config = dict(
    d_expert=96,
    routed_scale=1.0,
    groups_per_token=4,
    init_std_router=0.00602,
    dataset='wikipedia_en',
)
Below are experts of layer 5 (counted from 0) of a mixture-of-experts language model. Rows are named router (the router's row for the expert) and show model dimensions 0-191. Each number is 500 + 40 x the weight over its row's rms, rounded and kept within 0 to 999. Numbers have three digits each.
After each expert's rows: "comes after" lists some tokens at least twice as common just before its tokens as in all text. This comes from a sample of Wikipedia text that the model never trained on. Tokens count by the router's weight.

# expert 15
router:503475454504549387499534503460523548418429515434617589545483461580498488437535520477482470500460476516445529531507495554473549499490523540557545504490557555415505479562572483506536556481465425549513454456516551553526538570425468554513464502482485472493472522522533558499540486504434444479480528503507470486489527538500442451506516531493543492574419454486447551454462497476552516436501498518443508498531526492446504497464484476490504508450508574511474512486498476484506498516461489472549552469478493490519533478484421537528467501521486502443572538443572429536533531464578447527
comes after: " for", "ed", "ing", " with", " on", " due"

# expert 7
router:472486462562460473515498473497473482546492529514498571514532556471443555523509526534489526550513471480477464450562562489423470501546523439568504560501609465423505526498525515490483506491519457451441522547502532520498519559449576513547499508466477503515485520507530416535450531506532438535418462597443512532476498495502420457452491514464463452525455473525430451513486543530457473481517452472501460507512433550483560504464495501515516488494532524499558475527579411429542531547502550493534541501506523444513535474401503539546485564556486442514499527564474606453531557489473550515
comes after: " |", " ", "1", ":", "3", "°"

# expert 4
router:471549477535520489538459485533443492467476520453423492523529541567517504482528517463485484453432492484473464547429512608474495447513600530445462568548518477457512455538569516494509490559480509542513520559458548531500516564510456469451519508512470509474481553483528524486483533534405484479539474453495524513504481476541400535530462527499502436547449528533476472418421536547480559514541482482520527523553517472519478480459557509548431477487520509473505557493501519425485521445573520482523549498527380561532482509501452486528454543418547545508548480512539551499526513532598426490
comes after: ",", " of", ".", " by", " with", " that"

# expert 122
router:477517462493488513550415523489449484486504518504587546445509488543525521517494515558469463509519461455461526509515526442460591587487566485492451537464486434475542522476492504561505512532430457440447477443470405566575478449451458470474484482480534533503544440473483459447505465483510490602558478457496466454503465519568494521518532533495473551486466572474534523523523500461534478531522429565464520454475533538462484467439529504393477482523473565495478479492406490530573470471510505473462509451537558509503539610538475537470489449524426548517486488519428547475473513495463501519
comes after: " ", " de", "e", "é", " la", "o"

# expert 71
router:478523511441467474502467509493506508503536436569470508465561460416576520559536420534461626526541493522503490487523469592476479458541446491483449500446500460522515455589511445482491535505524466442504501513498536524463522552507525527540496565459526490562546532479524506462506376470517505522461478522505514534537442495561470493495472524510449460439509503487455471573543439503526520523504509436533486527579552434491498476511425531501532531564574486512446492521558476447491459454597500527471513501445535451561543551523560537486472475540536512428515510540467582525500529527550478509
comes after: "1", "3", " P", "5", " B", "4"

# expert 30
router:481528479448426423425473495426472507507483523549469491543487534522501581473562507458483539554519443516477534475514574480504517564447539583553485515488484478483504521447513568450539509461462515466485483517447500540431502459560453505464488443518443528470564504471525483489572520539537445492501452503527514504519545540512492555521450560511493449509480534549557517477571443509458500515507495517575483488478522560529482446486531424466485491509441597540460445507494457553472525574513530388481451470539506559520486591568432494455472445550548518501532497546537491509501540544419475501
comes after: " is", " as", " be", " a", ":", " was"

# expert 56
router:552520525455549533509475491572497509526518533543520432442521491450549536490549464472552547519506418485509533503510501622488521517482447533544482570512512500548527487542483496449553560504491547476583502444546546517485503457453482423537540488449462439431468454515497509515525495556518565463520456454532451456532420514557507516517513530541556537464519488451494506515489565518520498501519549500473560417455540532517450522501520446515489487497570556475474541479512483640528529511579507478442543521585560460516565496552497514470520432556582499548524458519475464481483512451529504517
comes after: "\n", " |", "|", ")", " In", "A"

# expert 16
router:535524535469519553498501446544526425490530535537496528496532528545519399559465449555503509525487472545491548524450451504567526509495510496462527441488547474569424409508456492423471532527472606498518519512555487550481411484496452444556501476535461553487494501524459478500525452480482541521474448457509489438491495434487505488466536497555551484473465521505546427525472468566575499514518562465502536517451507472447495471471486482464420475479437504492468574522502533594467588459530466475497546488557446547476521547486464441400501444525489500544546507471508472455498581513516444477
comes after: "–", " ", "-", " \"", "\n", "1"

# expert 102
router:487552558558525461476596520449445535456478456420498569504480471580460504400468511485488465484496538497482491476500483478423483551535509480499559453550491402525490492510492575450521596504452482590454480547460444454548547453438444503478521586473557483468536581449470552471516554494432501470542555480473518493509569481485441496507498512465466515509504496506532517426530468490552537454452515569474515536477486515530461488459558492498488493494498534489510519539498518500566498542510455536444446460427549511438472473423502494489477483587487483468440558464501534512499494552460537513
comes after: " he", "s", " had", " to", " who", " they"

# expert 72
router:520447448533490468553520544447498470445475540525515553479431507476590541449492547444503484489537514534506457488513491464495468489479541547516508471405545522520515538499517509471507509463450580458507457532518489505444541543452465575507443541470487472530506424527561515554509481565533436484436457491529548534600494579473537465457519550476494455568520501469460436510482533575465549462491496472469475469467498540427460497495456559471454456453498508514541524462524517414467435558518487539571418465523489489517488563465546514579464432491520506510564559539566481473456529468543466523
comes after: " ", "1", "2", " on", "3", " from"

# expert 54
router:510554511444482496474444465530575479513457492509455510495564541456594505474551449494436510542539499482519507496455510588462516495520466506513467513558537452570518539439485490538465521544465478477477552528493613488464570543497490502501528448556508491511481573512554455483549425525515542514532436471515528511488563514481483520475538582482541489498518445396496501542530498528503499560462475509488587465497511505491515444418457450496460592500473521503503481563431492508427565492545495518422507487483533425474479497418534445509474515491492509570459537457478484533452440439515412466
comes after: "\n", "|", " (", " |", ";", " B"

# expert 24
router:531530549420464552511508522501494450424468556412556509554517536475517564547492500553492562472418479414482512508476525463511521553500492488454460471475535500532523495495466538525457526492456497458440520537444460531467574421513462460548457467540497548455505521567478523471548448459596462538528421463542451535494552393475471530520531549489507432493555579467520451517546459453550502509447510497519457494458450498426532517466566506470532510538528554496456474490486446546487482479500526448446492490499491515496532567483522520508463542570441443558493531509479562549539550450492532521
comes after: " ", "1", " (", " con", " \"", "ac"

# expert 19
router:497487513526427552446516600430463491516579567500477501536550412570463474531500493508485449439519409505552478499534502573555526469559461508415562486457507533464460447515526509496517568524529463462513493568517476444514553461468508499482446515526479443457467562485542447554462547481486496470482448490477549530452521462490466492505438517454448443519433554494489460494469487451514437462472470532559508532490483469471523456530462426541480608446474536537478507558483534472471523451536507526439531475470464507467494437498506487508565482542461439540516477459562511553517478566497426493
comes after: ",", " which", "4", "5", "3", "6"

# expert 43
router:495461455529483516505481497447515544501470442547465532540453512520456465512478526542451485548500499560493553474520479544489540461555501420481468581540426402449464508512524482496516485458478479458543527489460529471504497487540532556458541558511489438492437564393517552518478472533487460517482499529474508547452463520438514512505542449469472533495474555515488455479489506538555406485467415510486494498538528555463510452485439467499474608485496522437495451549552440498488558509551472391526570468511432504560508410461521504455581503503447576496493461515520561511524469509462450453
comes after: "4", "0", "3", " |", "6", "5"

# expert 78
router:468510469507473480494502510538546510422491512539448467460517586437490509513501501524491551544559498531541544488440474478466493453554533499464459467528509481497530552415544519545489503455500527449518532474539560498467475518527499504474474507438500494403512441508580552469507438574586534549454452398438494523514566518475569562489585497507502488548476529486523509490444543584508458447510538459497512493558525460495437565571490465512451473522461461543495490472518578553519501531558497491543447458540602542559487528517504430447545465477509492471496587526455452531487464454530488477
comes after: " the", "==", " The", " first", "===", "The"

# expert 121
router:463513528511507532538483444471519512484452526499497529466466568566469517501502556446475511525521592468480485462503480494437494467558497508521488509561506490428464478501532425438537491535494568509494517484509520507537549471486497482573422491506482430451416588538490556493560594520506526509536473513497471459544472491559446491520518507472515473531433498518571519472521451532487508519574474503493517482536448497400516445486540473520493558596486532438556619530482521624498514505488570465442504506485542485470462456492494530461508414543495545537440484480507505435463408520543520508
comes after: " to", " I", " To", " would", "I", " —"

# expert 11
router:543504510425499486485504431515472512507482513521425506523507554517489482500597547450587488472507574512420509525572504549464567504472566517475517487576511482554468474404523542505488472486465558504516481579482526540491555441545469487559462421484474566481517502442444485501483564420498560551468491434495473490456523498504507532500519554464499474460476461549557569481532550531424509468409511538527487529419438567463493505456469513449508490493491465514497557533587467494464550523535479422482472485466519476494514495450492524489502505520475460517429471476428502483494396522445528486
comes after: "'", " was", " |", "\n", " is", " were"

# expert 69
router:491530457525502511557507495496529546483496539446455561582498546506490466479545479527453473543546512428432504479517481515512512562505455433449461541494464485521500492453424413564592521499463495518469444547512483527490440514517483575468441441447522422476513494509471481509532489508478590519495490441419556498459481506539510523507485542545455528553521476477500527458508521492502507552537496547439460508472516535510448483453511458556489495472564550490465493443492485563495580539561592537453472441531477516498501580557465473402473564511570486455563449445541546476433511549467483532
comes after: " |", ";", "%", " a", " –", " as"

# expert 46
router:484504491505482553460498433455466415541570576465567558563488453512532470407480492458482470450570539511519437423473467527500491481539516463479593523437502472522545447573494504490497547480451538515480516584535427531552536410457517521501488528436495483510511474506524484472546490477497492528507463528495520587486613429514481553482478555493515497573502568467508507517510454504517475487477442531512460531431469500452566468519502452452498521509541473485576477541487492517498489533447449580518515486507464479499436552465508502475469475544507446567448542503491515587516467502404485519
comes after: " |", ",", ":", ")", "\"", " that"

# expert 40
router:490500514543520460500570465434457496490427487430539425558558503422551564509427443550522543510533466484527488536482510415480420587534520451473474500540553569476533577480523463533551543500532497443511476479457437421552511464509509468478543474474505523470481487490437553450528432530560519464516558491437473490545485548409496516484591441544449565454460570444508573517528495485476454500484479461503535532497479451515477545571540480543477472539491456495510445468517524522537496530455525533575536464504498469520498486519509462503537508503463522462463503494475479530509550553555570458
comes after: " the", " his", " The", " their", "The", " this"

# expert 119
router:538450457510476567488475501550555464513453495528576467474570575453587496450457509535468538517473497484474480460500491503512493526477552416476499471579569480426517447490487547458565501538506429484499537434500499504476549510481438452488528501552502494551499421455527582527564456564498549522465456527497439493502460463506534500520464498609551476447560436511535503597480421524478477468427499519517483494527492467461508500568542452517531475466543545481559515439493545473511469505530480468488479512532552416487556499452518454456477581553515485471466486466529491484494598497510535470
comes after: " ", "\n", " the", "|", ")", " a"

# expert 64
router:517438512467464512442527499454517502461415522547435553505456452533407479583568529443482495581606479500523424441452442552516506527490451548464487538505512464525500438483437541429461524539521486490544512465548555534485574536496558515495481516535551494442479481520456441503570541572507557453503461561516572459458542459522550516485496545499537465491457438466461492479486494497503473458550466527527492463425464507420572550444473488509420525542483519464551562490519543490540490477485527500469518470552466537479465450560439476505531467523505439496480444492513495490546520537504475518
comes after: " and", ",", " or", " but", "-", " /"

# expert 79
router:475505490494491588496442480529521495554412482509520427494508535483467577487504485542485543530514496564495527525426422442529464509559528477482542476473535499423563494474581535505533516565549593469458532497495529525538571533434453402481474514445461460527529479559542553563553400544493528551495485515486474597488468416469473448511548544507494425526518497460505487479487496552566504511437457460530487470510544451532517533568510455498466458467457471472495547433539527523525508536556534549534466477542489505564536528543443448498517460460463496526543547495474474522462507508537521476
comes after: " the", " ", " The", "The", " (", " its"

# expert 82
router:502508480432463556471509456452490500495525587457530574577510428531463506523540535485538501480443492497518524476479550485520561456459431482501571501527551514515517409494523575456470507492472451491511500559482535547483559488575506462500518468458465501430479499474499448518525560454516502529496465406511470459505479455499499461520508522520496465576505561410508435505446511611533457501491472509495474477456488498503531513491508515429475532452425522508469513510570550571509490533497498508481541471520451487414521478532554475482492482520478494596555515518496505582581482594433402542
comes after: " in", ",", " |", " was", " is", "\""

# expert 85
router:484520503505483494560504466465539559556444511502473524470545524490480415529525429500512557584489473556507449484487505504450455567521479479427514515470541482446476525530449445461482483520559511516485554526495486570551476534492471499462475484498551547511615590498491498469504398454541510514479496560417546499454539541573483435464548537512531582450506484494505486600494390473426505481484525530506485498505549528491470475529554514474479557502547518494544478554522479552461536442513537470485498483547468460487553559409528470541529457517557487452485515566513447499418491466468506521
comes after: " of", "0", " University", " C", "'", " Order"

# expert 126
router:519479494456474549476530533480476437483534527556486473553508457528570478486547532559500561521448448525477542448513531505477555513450457467550459511501501530509509495527426554466544540460564506491552512438444513544512513496468497464510484436514518504503444546521511552497470441475569531545448481536435450596542548464453559479450570547534565427410550547484466511592472532492525464547514517420505536466447530444432449506474509546505525449483463496482435498511471526565583444534446515475540575491486443455519555506448578470494494481490485491480455493498471495517504502430427526492
comes after: " ", "2", "1", " in", " a", "In"

# expert 98
router:469446498496508526533470465471491457453450498632546483449519471467459462590522505508451476507544509518464493560479462546479539528507470433439531563534492489420507479565481498532427491525462443501489550581479517566441472524540459514480475457456486551450421448484470547484490461556505527525513468493476465459460493541542495489476530448464480573526443538518531453441462463486474475511599492484451505450463582494474419528559479520439479560452445516484551503506510505499508561410535450543497515501562533443528518479538480440504557522467506531481534420538481435446466497474485514521
comes after: "0", "9", " de", "8", " La", "7"

# expert 58
router:549531451573503500482443478478600511536473513449521470509508466503563500541512549492478508533463492538450519477497494520444498534480523466493574491530522460521472449516460459462538538518418515476455472505579404510549522565422464514461532467499415476503509555557501416552582468479520501516561477502451480529528449493564471449458535562543472500441461444494487489476518536541504438518528502486477564499466555544498519507466526417541559441490501424548433517488505473503507537489488596518440530470526569445526488521495437502437484515540475474447505450523451462435530593542483465471
comes after: " ", "|", " |", ";", " October", " November"

# expert 77
router:479523513522539443516568504412567507598499513462498535537557527430528445555451515518515488496482447512514573528431523522519507485503514571547463490450481556482519520467479431544546506508478467464448483471472519490553534533488457442428462471460506518433447515539470498542452471591558474497490526475504460528478494558508526512507491510520502549528405532479440458495541476554430453492560499485429540469529491504506546514600547519488478404524463515548455511506517417485522476491465572460572510477545469460467446510545489487441511530453501520488498473471593467479474498477586413528
comes after: " of", " in", " for", " on", "==", " other"

# expert 123
router:495519466580444438527439458521507455430530449450514568473479510499539483474508580566460502541480525459466416475529457529479438499479498513524576496530447428453491543462555465555522511528485475440471539414458448462477472458509446529530439473526541462493455460475491497475544488540460474516476464517509572509484498584485480428534462474452505486451498521487502474517485536545436482453474439536480497521489516532495550443533535484529542531467535500469550398538438498506551509433473476540440436482553560425515520463471472576466482475534470550442545468430428541473461498568491479494
comes after: " |", ",", ";", ")", "i", "a"

# expert 109
router:519494543551515512502532530498513575472482515568541489523510435538490480443503511458513446501496473496532565566478498522458533454496487495438450453445487519467509478557519522374517493539535484475452535506488512469476422533569495522492449528463443565426577517506551526523440489455476475485465516530428525528517510494383567445502544498549483541526479500563462460455489499519536571445528502557546405515487552462442475530544514577522483539435452527485531475502557565527434494421546440544513488496432478513515565437541509460483556494453474497514483441541465498524452495495494496443
comes after: "9", "0", "8", "1", "2", "7"

# expert 74
router:458461506480522541537519461540544520490484508481554458481555486425524514484482491540483561512490424513461447452521484512507552535419563476496402549512467551505462558397428492460504574468469487434457506482484511563491544485501489472550481489498523527524517487478477529488522456528505482541533489485487446485517464482528449471561544572518473472503401500543550445604505487467536474525449471493470487523499509498424454507498586508535553536460459564479544503471480505476494454455546556546451542494477576448574569504492531518514579553583429472472542538492497549481525560531432441496
comes after: " ", " a", "ac", " c", " p", "ca"

# expert 17
router:507500503495526528499458439444568486558457553488536499530466452471436597526461512479453526524503537521485558518484445412535537479468511483477608498529537453475464452462548520477375474536470455484458491551498499542453516475530488474479505499450508458564549513613511581539483506517508580486520485598500473515535524451491501469526511536464552523578517540440500445523474424555510521517470489522491528461487488482446554445509440511485478554543500552557563549494468533560521456511458506488431527478565488492521495536476491507483465545532526479538574537554472492450496498439459419518
comes after: "\n", " to", " =", " known", " as", " name"

# expert 104
router:484502508457538567467518485568449501515430476498491469558505480487516518453507448481536539485487485514489496529504535456566481537433509466497495484535529530514474485438552573474573520531553583568510527489553550527539542442504491424459505497490496426467488436477541551487575461513552549507546470521460487463543490432456488480501542477540534475453459434465477555548465475487572526458458478461571535425498549446474546432544496584553473504474469434497544516442494600542497463545544487514575485501529527457556519568539501457507527543473474516472519538496479483536507454460517595410
comes after: " the", "\n", " The", "The", "|", " his"

# expert 124
router:489533527420496460466514472530561442500523517507472510499560601407511500504545521596483508506526462503470588510479512494507523483502494488559485447534415526563441465527466532517568516450532471493535503460496507524502465464507546589478480451479531514549484543488427473504465451523516529507552449525482451549492434487475557495522567417522499487488550505514454478442514552514583463493553509486458546567496454527470514494470440488473584460494552455467438505548497514507536526520516483568511580510472521524556492511493496450425551510499388555474472493503399465470476543498521445430
comes after: "-", "–", " (", "6", "ch", "th"

# expert 106
router:479575519486500523505487493475540463503496552550471512575505561516462499524513533520486501550423467517504511529548449536431551434506483506564524438528520480426498482543499558571514511459483411526507499441513485514472465483456528534591517522484549517506418514509467473493554454476509437536489449494523569558529540508512526530453538555478519465421538556482478429521506544536531493467529467539478594441453512487504471447484494424554582540499509494480571496586460504518464450502458571515521528471517453458535528523449566469451456544551496466487523512524557522533464473559383446513
comes after: "1", "0", "2", "9", "3", "6"

# expert 12
router:520552457552566544476475428471539558554533551544499505476421524477469512520472555482458550507437535519528533466456448452516465500484535505505461546507578465418489475459474486498516479512534447535498506477475523560538508501498483428399511482470491453526429561453517539536516510486502455452497528477569440501476438491534477472553486547511613501561517488487500493461452388544470497504539477534495475461445515410522478505477497540457471540490516586527505483485498428517449417515538515484516527478569418514512519505530541438537501504547417570461579540504529442507562481469500510483
comes after: " of", " in", "\n", "=", ":", "-"

# expert 39
router:532570420535500489515441497498459399513533561502558551501480471541563510551563472502529521533459470518556513446568550448577488483500528488517548479431509542515467523526531503546566479529438527560545526522558456533478441480486551474494464507536462433547558424463571470498467451456511490524505460523519502450538490427503480584466525545503514465511534558498518536531491509514509561543488454502548568464544492490470498452456525515474458513447533531511482512529540469505499503564580590469522564512483500460597499532453548472509439473521567522519532563556532489489464426576452490506
comes after: " ", ":", " \"", "1", " (", "2"

# expert 68
router:472540514516479461498515549475483475531455478466487448475538462483515472516423482566455508528521452500520526526411456530519476512542495506476441508418449516541539560522460519491556513455513449493492530389471496464477471528517502572447549544493569522482515545531520422473483403517528511539532515525464470564470472449399558536499470434477498537564462492474473553497521509455465540545529542494457542549482510464572532425563561514491502435506540472560437437502474433494563464544503506542492594482456493548535512476499521461447552541483490440448507556549481496533449535542518465436
comes after: "0", " two", "5", "4", "6", "7"

# expert 88
router:513485441485503552524465447524535520377431475473472443527517495444509547540461499519476569555471493513514485483465470444494501598492539438463448522506508495462509516427559482514559531533561504434488547491453559548503510526573521389443515490474463485409514476442550512450554474543496517562486495521462483432506527505489492439488557510538494477447536476502518470509489488590493551495530462479548507427451569439488477503495499516529450533421479486529574531493498495534499448561599481480548527477543509424519504471519573472516512463464497567439554557487518533483482540552494505492
comes after: " the", " The", "The", " during", " Battle", " ("

# expert 112
router:476483457551532508561459475541498483514518484541426566564471513499471453546582486453533449525408518475487527524546531520505483466509524536479593515531486457547540486471513545497468487564528506534510494521466543508537528568464539473507471476514467490511453554544482557477514544426438424449550485463463479490484500447553452526556516524464553542518465520488504525496455462492515584526431473470552554470527490506482516457427473542487558566541517463451536539556521577522468539498550537538570455574473434571527493491432481518476452485437555533472463450497592565557540471536525524459
comes after: " |", " by", "-", ":", "=", ";"

# expert 14
router:455568493533530578518413536433480497510477527471544472511511517467464502457498455458433507536539538529433475512502478522439554464479485458484487456494465548483442510578506493546554533463516442465406560532523475529465454418460538525491501521478510526473535454534506418502444481523518530542494445536467506502443516451557530450545541524444445516559553463542492444444480437537526468578496474461497489490435523545499483500531507507473418448445491454449569490544425512543495426499479551535445548455550417446522494539496449470501518511518479542499513456538518527478480573565542475563
comes after: ".", "s", "5", "4", "7", "6"

# expert 118
router:524490483506439493514530582553482465499480488543529526507482478483530550464532479519472529579495441516517507447459488575487517582482492544540454537543525477514523507438457536481551542447573517513492494383459576536494458520454478476507521521516563454488544486501557466518484435472530452548465470564468460581451486509403487481458480504541512503488507500584461508570507474444551553504451492478488494526494523423538476428528520553480479446507485456516450516414500428581587508495449532584483500499447490509551566550527531519496508534536544451469507531566462491468464481430545501450
comes after: " a", " ", " an", "2", " two", " his"

# expert 80
router:458500492476593480546460496527480538499501457554518483580466582485485419544544500520513516548435482518512599488456496529456455443490529512476534468533501469426561457436498546508423514555447487476489534501467529520452483476475500536452522509454520519558441565550505521444502543488510466509535468512521512540476472531533517479504511412467500511543382482461500533419520496551549478509484457481552572518517534513432505416492497470549556553589448496526482489543501566447534496435492525511542465491503405532453466457541453496516470457471494520502466543546541535475480437496452414534
comes after: " |", "-", " by", ":", "|", " at"

# expert 21
router:564463522560570443456517584493529467562591491476471517510481478438458463455523506481498451426503589475559492497474423550495498518519496431450530422496493522481520491569514497527506515524434450528464476581550494441530562461476442481533525559486494519454538497554507500502568562456466515486493585474522511538487587428562482528500451483461451490460570472530505506470489482419416481494523530542465483527543489511547442529495480492495502520518538477432523535517496490526466436501490481503498520468437551509435489531487549486504451428478533482442478484425507532577576448475475531551
comes after: "\n", "==", ".", "s", " ==", "==="

# expert 105
router:501526568535477570462494478541505474532428523424573535526517519502483511442525497519467493446521463459516427443529530550551471545467428469542511475506495535469491482453557476539547515564465493436478533535477457493472441502522509476503483524482489478481513426461488457530486475488553492502475437418451508494521500515509553461528487498508423481492572547486495486523560504519520520545451464475537459551454450514512462503563516434568499474501475378482533486467465529409535441427495460592444480467544522449548527562579506429490515454485474476539481443422497517570578549464493487555
comes after: ".", " The", ")", " |", ",", "\""

# expert 22
router:503497493523490398516490484441544494538495535518523542460520465470475577513523513447444508500469471435591511565559465518422509501477480561462462507450501510467546546504550400517488457507557462537508522567495526549480504416444546463537481437545499499585521483526561468532517491525481455455542451548475544473410449462541478527531531525472484536503557452532473444429507498503523528484434466530523497536470474549505450429532452463511509538459566486529480538531500435522422470482571459488498512497520485497484484582428480517579416523512554501570582515506565475516513507489487518534
comes after: "s", " (", "(", "ation", "es", "Note"

# expert 3
router:484545444525533471557476498482500431480497571578485488532527498489546508524552492443469555552489517496536568560459505520546549474479582463491557564490528468454488584467526487516466500429442452438482522526460437489543545513467484457482466462498535495455527478501540424510532488520493494560556508503469472433447450574461421493511477521488488485533468542545418456471448473514517522479421489517490499477531525529421534468556474499568459539489597515503522497485420470510414519580459490467487527472512520480514445430485494499447529485525426564458603495549520509523508474552450483554
comes after: " |", "0", "---|---|---|---|", "|", "4", "5"

# expert 25
router:511504515524550469440572451493485547426462546544594572522474542475448536409478497494459502528448586484452584474428516499495532536465538547470543466420506517484515570499560529496515519457508521541523514516511532484507481508506486517470491567575452477563391498500520511563555507511483501488502537521523518492508513523519419487497483533554562461479507501480431615501429453460472519487460477539561431489492539558593511459466518516578462541546434451529503538468474456538497474472504540493469509461483523521516513513559466542526470483490489559480477539476522441492551504438598494485
comes after: " of", "\n", ".", " with", " to", " for"

# expert 113
router:486529550483542543578476497580489503524526509496451460453526564526476402545502511467534557509428539467504518484485564448447456451557486473496546558489497450423577489461490516520448416594493470491516521500476561503429473488457475491461494432535499477522418523495491598473467505543524559508482484548480550456463513486516457444506505501450562522585443511470510500478510460578516531557489474498459554539514491421425543471486489531500481548496450533500547558554544489463481525447549527473503467548529420566514536445510530432518463468430527543472495529536504543517479531450515472482
comes after: " |", " in", " of", "|", "-", ":"

# expert 96
router:446489425478444523560430481462604487508512554424476523516511491462504525518520544482438523493531489500427473476469473470459527493512555434528517575484448536473513552522519492555530512572498425488482518495470480578485472448467500495520455495539528435514502465465551414512490439512472444590540427572495439498509454507569499438539489557496440505522518545449490464471531425460456497550503487525442477481497451542464541502426511526529476529473519553454486547487458506476557488579487556525483463424519517474516546517545467495478558503510491604471471498534460565455460497570532476548
comes after: " |", " ", " —", ";", "---|---|---|---|", " –"

# expert 61
router:516563539494526546416525525491434573413424487429492449566449520458508532492558467478582462536530484559477512502510497560460569486542468527462514497529499534529422461488489507507532547443454536419468489496487475487414487471485488471560511578512526494470493515481511510527531531469524532500457507451516480542461449503421507499526512467506471456507498484442507588456566527555528487523545471487488507529452510544478455507438476402469548450457472419510467538469503485525552532505496487506501401503509546466517525530463472483440524601488479557614458487435459551484504461476543472502
comes after: ".", " |", ")", " was", "==", " ="

# expert 33
router:468473489505496501565467470499530524522478479405515523503495453519583447501485515522473520554566600554457405489472448503391458475574527470435481494491511474527499557537493527502546551530469500457469567534466538548567445528414460588490513533486504457538508573515514538461477449555499564509472473506520517456523452588559560494486479525498471476467534478490527489517497447504489507535526500518501528443530535518484483533499500524446498516495493469507477536525464582501659524495524476469490499473541519433537506539468426504522431491576534542453461485544483515423468517472497561532
comes after: " ", " U", " US", "SR", "N", "_{"

# expert 67
router:461457461437515553536489460501486564419405437497467532521471526530437529488536512486492543517551483497514476448422439466468498548488489451487482421483493578545523520454512484509592476467504519482476482531502575497538527591447550522448515484455530559549507498443542465455482519528515538525433456512484518501444365535530559478538523439538469515588509532534506468541470517617497545564485553435505511433517565443485468455508441488475500467488416542446458531475497476461524549550513577518486497479533507525530565466477509504511526537478465488467467526503467505508488542511517487506
comes after: " the", "-", " a", "W", " of", " his"

# expert 99
router:488487519555455558493467476464499491438538501430514495518508419557497469494456530512524504453526512530515406476544522552526452513551452496468539498507485518506416466524516509495483461506518475442447537590481533452500503513513537486474508487530540536504472460505504515454442483468560507514417478467478516525479508489434473437513392544482396432501558448538543459524422477532491449524421491575487433477500474534522489492516534541516528542444477532550463444525476522542532446509429424536458471503465557450511516445541523486537448552437474491554565514468415565480551409510467494534
comes after: ",", "9", "8", ")", "7", "6"

# expert 1
router:458498523430463523431498530489559573521506552493547521543520450491459458499508499491450472540498472488516467457570513505463534485521553539453496453506500525524459444439515445515526542514487551459497585517519473473506520521525466490515451450514446504447516559506560469554457512520456453527524448476477452524508464536563475539485573512533493470429448542494435443424471519505509428500541466451467549490437512494443518468479550410536511490455516486490476613470478520485432535531524500534446493460478459568534536463548428460480634528510539544567523444549536513516451526542472422513
comes after: ".", "-", "==", " (", " for", "′"

# expert 48
router:482462441554490448548505456523570517462481543469543515461513453471479454422552472492441490553491512518463558455496508519498553475519562554540505492528514449541531441435543523516599496501445459464503527414500511529511492502526530576451470466498451538495490507476533499516431470485500519556498447532510486495489433539514467479545560557541523522408525521414499539448445574506551465496419467510442473521506513595521539482438401487493472545477420507503468500495417557446568501466438437523549551454453484503526507462503434516534499530536474560506466466556504559516486516507474484517
comes after: ".", " with", " on", " by", " in", " under"

# expert 114
router:509511560467478505485461530523503462453546476556539493430549546486389594550489544507442589479502537506509505448524525482472525415492547468555500496533563513495574488463507575478414472531479428463536567554513533503500506442492528502517485457528493522480401479527455503567490494530570544527473466492463483584450465514471507456467535548490511425494511448445480481511491570557571501487516453489500525502471490494513502488538553510543507549463482540578511497507465539525501504453508549455478540498553455430468540532547543514528447534494442532541533540509435552420522559453449475437
comes after: " (", " in", " the", " /", " a", " on"

# expert 32
router:477525507502464455467531470466440550460477509544533491448449509490580567502532474474474461598468487568517500514467440522448510516515507497512508450467447490457464557509490445540499479442453500554533507475441428489539457510456442497528505595500507448533506432435539431500534522556524481493480530599499590482464501517435546559481542497477464496536520574562491492584540516493541495445469501509570461427508501518560399500463503441499509484495505487510477428471510490558531518519443527447494467467505541492512529557479507518423554471496502545480457471507455419486480468409578469474
comes after: "\n", " |", "---|---|---|---|", " won", ")", "″"